Below are experts of layer 10 (counted from 0) of a mixture-of-experts language model. Rows are named router (the router's row for the expert), up (a neuron's input weights, with its number) and show model dimensions 0-95. Each number is 500 + 25 x the weight over its row's rms, rounded and kept within 0 to 999. Numbers have three digits each.
After each expert's rows: "comes after" lists some tokens at least twice as common just before its tokens as in all text. This comes from a sample of Wikipedia text that the model never trained on. Tokens count by the router's weight.

# expert 38
router:516508553498506441464487491427524523456476485521540494494493527498529516521546538518477454507506485496472476465532463482500490495514505492487502502503522484516521513491534463483527505470513520505494533502536468503495525504449514495492549492544554492501503505518499498461480528522452502486
up5:512496543477489496489499539459512538517524454492469472466481531487537470502515495509523499495522472532522464472504504500504468506451462535507476491507521487512477481511554521530495483479468505492473464580508463495528497468536507495508529505512486485491476533535502473482525459474469451502
up6:489513502481512531486559560504506485476504494501508485452496499497512483481529481477524495516488422521451479475478529486504530473506523435502538516505501523574511525500488522506556458500487507491505488554518488489550497525518502486526500485575445472524474465457530500478495490482510518487
comes after: " the", " a", " The", "ti", "al", " its"

# expert 33
router:509480510510502488507512516476492589478524530468514456486536548490525504529512506511481493504512495476447484494541456470557505479537529453501533538480521484510526570487501463452526521500511507515475489519508484531472523509475530476468485549507528471503457514507508496474500523488478540496
up5:486501519522515484510456486532515520548549488496460534501487532478481477481492484437543539483487511549523501506532510472503501489519473488488492519475532516500502501528478445512503512544518506477500506526521549486529486483547475509510475467485483509479483533482490518510486512485476439465
up6:490503516480517533502480440498563496470489517522502513502520511502512453483523527533506528476498523513506488453472540509485458450497507541492484474477522479547525511446495490498497491507463482520473501551529527534477465504519515504493497465532504515471534502454523484532487497496521501521
comes after: "=", ".", " =", "\n\n", ")", "See"

# expert 14
router:554516543523509468474476499479508498488504470480526467520514528504531507498510524486489466483490486504496469491534506490553448518549515503505481520517480465476521484505502464511522516429532472500473500511497518494517512513447532436489519479500542501513465514509493494457470537507487543469
up0:520479515524528472460479513481513483511565498523499478461510501481499553505513488453499541444458489500498478497487461497527534542474509474509496496476479498458534501514448532531495526472489519510536532454501497528506506475498524459499474466534482472483452511555473519487547511491530540464
up1:505477492547490485520476493454535541483528532539503504549498495499509512475509477507475498507499485475481455511514509491540508481493509490540507483502536511510483545511540541527506461540504518534481493524517478505518516493494477492497469468515543499502433518478495545500520521504510477491
comes after: " the", " of", " a", " in", " for", " number"

# expert 25
router:526496516509530501497488477489545540480496476477511501507531529473506512496570538455489458506477466485472441493521499521512475475491532482511530472499536472529530493473491490526537504452509501506488549520564503489511499491468514481503490535502528476488482556521458492453491477499493540502
up0:476482484529509505537488504487484516496524509520450516526548511522498515486500523465519527490485465476546476504526497496511501485512482511519473521513516510494504529503560489495476505451481504471483540539480480487474548511496535512503500515489507500546516524485495443481507500540495491505
up1:521510540502497517483509540495544514525440508477494476529473529464506465528496536467528495510493488506521493503473524500512520464500538484487488484514495500471511539506534498483526539473472495485502515561519530494480490490490480496428494549495553522480496515475476475465458499480531489511
comes after: " |", "|", ";", " R", " .", " Po"

# expert 23
router:517511543542488473501501485449501513496496477481518487549528541480508510524529517489509482500472494469446496492494479464548497484512522501477491504494499472502546506520501460466537514526526461504503506517546490520455511511488521470516529521511540486510480493530538468498480460514459513520
up0:536541508505488494505450488451485512503494511521523517491501509508540465507509504424505497510482503498465542504515551493539497499499490507503520530475528490502505492436498522477526508503477481499557492504503529487472508527507541529488501516536515485529479509525483490511519482519461485477
up1:463480526510541467524493536419522513530513486541515518486503516491492520497483449496463480455510484495537515485526500516443495449491509464499510541517496475533504516483530521510529486479498516500527499485504498479479463467494500461501514504515522422552518476466492533484548528529492492519
comes after: "\n", " 0", "  ", " 1", ")", " —"

# expert 17
router:546495523479525502474489470519539504475502505510518439474524530463512483500498544525490484503519500491478487477529471481542498496517533499466544513497519496474505499499496450494542519508520448519498523509513478515480564502510499508460495528572523459509503495525464468494493501491454515487
up5:463573499497488458535512489492505518519502503481507476522468467489513523473513469491513451486499496498493543490471517493520517505497543466499526486497473559495535495495483456473474515460512472552449491452511483510502537490487542453498495475501450503499525497500493546488533490526489525493
up6:483492510490479452478502487484462510549535445513456462493523524530486533479490500514468464513492507519482493468498497540558484492507516509512514483484484457495483486507512472522488529521524526515520523534487461536490539483468546521494513514484463478482480516478498467485474498442486492463
comes after: "\n", "-", "|", " |", "  ", "\n "

# expert 26
router:544511502488509483532467512505542548458523525486537497502548519510533513488506463489489474494489489461473464464552520472549489492490519491487466499464503467519496503483529478483512502481530474512517529506562497506515509483474564493495486534535506492484481534484475480512481489492443522501
up5:526498467556519521461500519488501493482523509449526458518516510450526532491531572492530479535536485519467499486468494447518522504519528502539511504473505502455501508511506501500497485477523526464506535502528471505497481528504497519470485503520505518495532536531489530499521490484506471545
up6:516525528490499456514507490510489506481534498549517468469489501503569473518478486504498483556458483515449478524553486479524481508521484514533451498483539518507497503452475470488547532504514540489513494516462476495496470535497506510497482507512518472517480510530455441502470451546486466508
comes after: " |", "|", "–", ".", ";", ":"

# expert 21
router:511508511514477492494485438457506520487516535453510475487515548476522503511502511470475488434505496457502494477569486527552493479526521469478500518512486489562512515481495432458557521517472493500497530506523488505513520502528523444483513509517494466504470526470473484490479517479512517523
up0:481483491494480523517477527510525507466504499494504494519498510522508472502503526529452493494519523477503434458474466511474486533465535516472524460531496500500538528481514496481503511498465530464487525509513447560509516475510478525492522532488526482546496480511484534534539504478486511538
up1:535520495528506490499459499506496517484505455457486470507496528473493499540481472489504450463516521506468544464506523532534513493492468514485528496445505489518520501467504532548506469506462503493481492519497523495496525464508486492478472498519521479448498501500494494470458551526510451468
comes after: " is", " was", ",", " as", " it", " It"

# expert 39
router:539503514491518485507459477433542496485552510514509505524530516475510526510490503501509469501476482458506461495484474478569486473538512480469497505504518505491503525497504491489545525491499467506480507507512486506484509508479553508495476554520531463512513495521482485485496553504440491495
up0:483540509503521520537537501506537531463501507492494453459457491478536503495531516536507497507518505514524507503493497490504466457474460482522500506486483502534508522493496532470517496512536477473515518498497495562485479555532514510500498514477485516501484487496464483504482479489510536479
up1:520479545482508518495512465496506556478529539510518509461487513477512491509492487458495483461534498516482464523504520506504469502537532484466505504474472505531477523500568494489481512503518520494519491509520511510520476474466454506490504424456522496519526510436453511476516534467497468458
comes after: "  ", ")", "%", " 0", "0", "1"

# expert 29
router:508475547504502479495485499458511500461513491519517488500526508495505510550531489503510473471511501501461450443528511502518472461547555502473480490499485471502506521476548480503507524437498502532450554478517491523493537473469511483500507529521559502523484530495473506460467500533472504487
up5:495501504536466505481517433486490506472441534516550528517532502511512514511530533528508482527508517470448500500515470496499523496559491512469496454480482517519489495502457505514461515510533502512505500488503522536478494505485496513474461463483490484551507486491501483486487518515484510520
up6:493501543470505516481499500455480533463503491514516466536423521480525537471480555449506498524485528493501496512507511488543527506487522500483504514498511496508503499522544473483475491503498502536499514513481487500501531546477514481505468534488499520483504501531478464446512535482487534544
comes after: " the", " of", " a", " and", " in", " American"

# expert 18
router:507496510536530466510476495493529573484548476494504441500513524506526490524476474457489496479493505497452458463486500463505517484495524474475487521498468445537497519473466492482511529453527460520507541534488451530469534495493509483494498519492473492539485521481465492464478544508477480493
up0:508515495524478497519493500483512509497430475431476486483495524491469547558506546497492517477482494484556467491466453517543514463547488491508519495554524508504517476471559491528535498499490485486474530478474532481513483457466474458515501485487533512479513503490482528509462517536483487524
up1:509483500482498522477526480446506508502481510473504498494512507480453481471466462509479454452518436519525508462479462514486531463514544504500510459481468472526491515500537504495532543462524474473483498531461470496469489522509486538500505498521517472514489453530505521530490501530497501513
comes after: " (", "\n\n", "-", " \"", " N", " S"

# expert 24
router:521478508481505490506496483477531505451545465490483456488495489476514517544514533508485471444492497489493482464552490494534488470536549490464513516485497454503549538461547456500512514456477480514475508512504475545517534523460509488488503496516502458496510525534499506457506506496455543514
up0:471482498461492513531509522478493473550516511506484517500535513506480495502516498496454454501489521528484525482480487503532517479536485487459477522495508499466520459497497473511533497506506461503531511481517512512482559504530509506548491468518546486496508522493536505501513476481482478508
up1:531500520530550517515485490527489543523512463488509431502492486489501456518517514504528485488480457523488544517496488485497485473507465486515554476502497486477498484488519544502536471509481487471495490496479496563429486532475542494474504547530478482532465484496464488522466510471492510498
comes after: " the", "-", "'", " a", " an", " Women"

# expert 20
router:553508533522504466501497471463504502502549498483517469501535523496531506514520538480487485470468504503447456482552522492540506473546528499486482493530517468509531490490538437489497529461530484537482502517524476507518541503463529509475482528505510491502457514532491477463489541512462514499
up0:485513482521457513537479497486549517463480499491499502524531513477511522473485517484501525471537484464487538503516551515533533497497521505506510449469483509499501459493499511419515492500500467547455507495544528538511505489526515514468520519529448475497520492534500460506504516532463447512
up1:513493512515463512471480478507491489512489445471558475552523454462498501503486548477510491486497463491517484501487517512568513507567539513541532494519519479509513503489475496507531493440499523565462508503453534516497502499449541536498514483524480467510445500510509485481486513457524492497
comes after: " |", "|", ";", " (", ":", " $"

# expert 16
router:523485516468487457505494504463502488464532495491547467466517513503519509516506496498489474486522471472526488496538516514541490486517545500532523520481518474537556488486495471503545515468548479520511516521508456522488515459504526499504460529518517468513479483493447482464496498495461547507
up0:493469494496497496482502506513486501500556509525513472541493512526517516489514488511507510539497485498504511508460451505502515514505522487470471481546536464528550477473499506489585530488472481528510513545490475512519520506534494512461501533485505511487485480527506519501487518483547515497
up1:563463548507500465456523490517531501506543527514509461487493525515539519482500538522489487513492490513496468539553507478524483538498494515470516531502508483499507512525477475505544465481512484538510509511520479523529504498492474462491471562477487498515435496497489448494537459513523475489
comes after: ",", "s", ")", "\"", " However", " 1"

# expert 19
router:508486518514503476487547488497508513487513531480499484512522530463492474538510524459450486448515504493478470469546489491543507492500500485462503517511522479528489528516503462484510505500519501532518541494521486508473509482500543488487525548523535524514496499528448476449515500523421513523
up0:526531523514515486493504493489487513490482494512539524505509507493502541517528528494487493445526495534479462457510505485477499479486505486434537538477476491530532528502519481545489498467519519499518539466538539505526511529527509540491502546466508538492497514493474499517537523506506492548
up1:534503513512512507515491488500507503519475504454483521494520540473489507470495491492529507494525466491517477468500538512525452474468507479504533507494492510494484524525498493500510471519487535515531526509513483516488479515519546512484485497557515488507433495513462496488527497458518488459
comes after: "\n", " on", " (", "\n\n", "–", " in"

# expert 36
router:534500556502509495536465510500514494467541479513541491500524521477541507516521490521466468471491483503485479458525475483547475483536546462491516528481535481508493499490504467522501502472515505505471534540524485481471506517454493503499529530535515477528486499501500492463491527503468535519
up0:516501470511485505453490476470487495509479527474521509524517511505507531503519495520533477539497503541497505481526524475514525445517555493516477463507493495500468504483504474481494459515476508467503481566453492547534496473475533497449518469482480448486533490437494545496473467499517521529
up1:448528501525482489488517508509512498533435572498504526489527503480493471511480510492522480527547518526505492456490545454493529499492504489462477450486498521531513525513497518461515502489479485510469542440535522516475509488482480506499522447484525473500506502493454468520485478499473507498
comes after: " of", "'", " in", " to", ".", " for"

# expert 8
router:545498493481525476509511513467473528479521463523519447483493541484499489545506542470484500487514494497454518435494519480523497497532520505478494502479527486488516523484513489486526510465468468513460526519541538490523520521519513499498458487510508462474487542511476474488467495473484510491
up0:524471532541524461492466498511512524538489451488531527537543516508471513479533543483529510449496528492475513497489498479511424490518479498493520504494519545511490488486481454506528537516475495530499493486536483498510507503501516540508521505499487455514445517487509484464480508497506466511
up1:483478496493485469536539531496463541497484491521546488467508514497483524494474518494512508514515507500448506471493488508516506554515494491502505465471482486543508548517479521508492565518485492458486503499534501540483474487523499501500482538480479507494459518496459477510490497460483452469
comes after: "-", "\n", "′", "″", "|", " •"

# expert 22
router:507474490501459483484506464486512547506503470470498493494519543511517517519510499492487459484516470497471494487508487535511471518527523517480509498466555496506476515521499498499497543483533482505499502520542457512511507488473523516474524519507550442517484496513476460481478548516459511501
up0:476548510522475479540499508497485539497498498511496460521479571467469455527532516505468549519466538462490466476462495511536493484484486465506483526528534505484508531541517522523455466485521528506483506482548443519488536495526501488514511529533507482512479501462488490517475502494494501509
up1:529530519486544509500481476436529531529469484473474517512465529504503503496488547511510529475507491476499512476505496462505473441510446551479496491504512500506480508523486478466553549500507526479480533502515505469484500507468513471452465481518482507486495484478448496542475508461499501498
comes after: " the", " a", "-", " and", " to", " \""

# expert 35
router:524493514491521491473490476459514514462515497518531468520501517488542488505529499493480439475504465503505457476540486475512464470536527479498529542506498499511513505480503493448517496470549511497476518515506507522522550473483521502490493509508528474527505504474458512460489532507491553486
up0:455448564515478480473503551475543503460508510501473508489544539544520548503477499447475485499476481494520524521553485545522513478529518504485523514557481504507516452551534493490524488495510545464500492540485470499537510483482477516498487492519500467516534533507491470499489524464487527520
up1:506507575503541490501493487494531526506474533496481477513474538538477494486482501507474509490480514522497532474500483469503498513501480513475480507503525480546509474514536443516497473515551535507499499545519464528530499504487556492497502510533473524445546453491510453516496508500481526473
comes after: ",", " the", " The", " \"", " that", "The"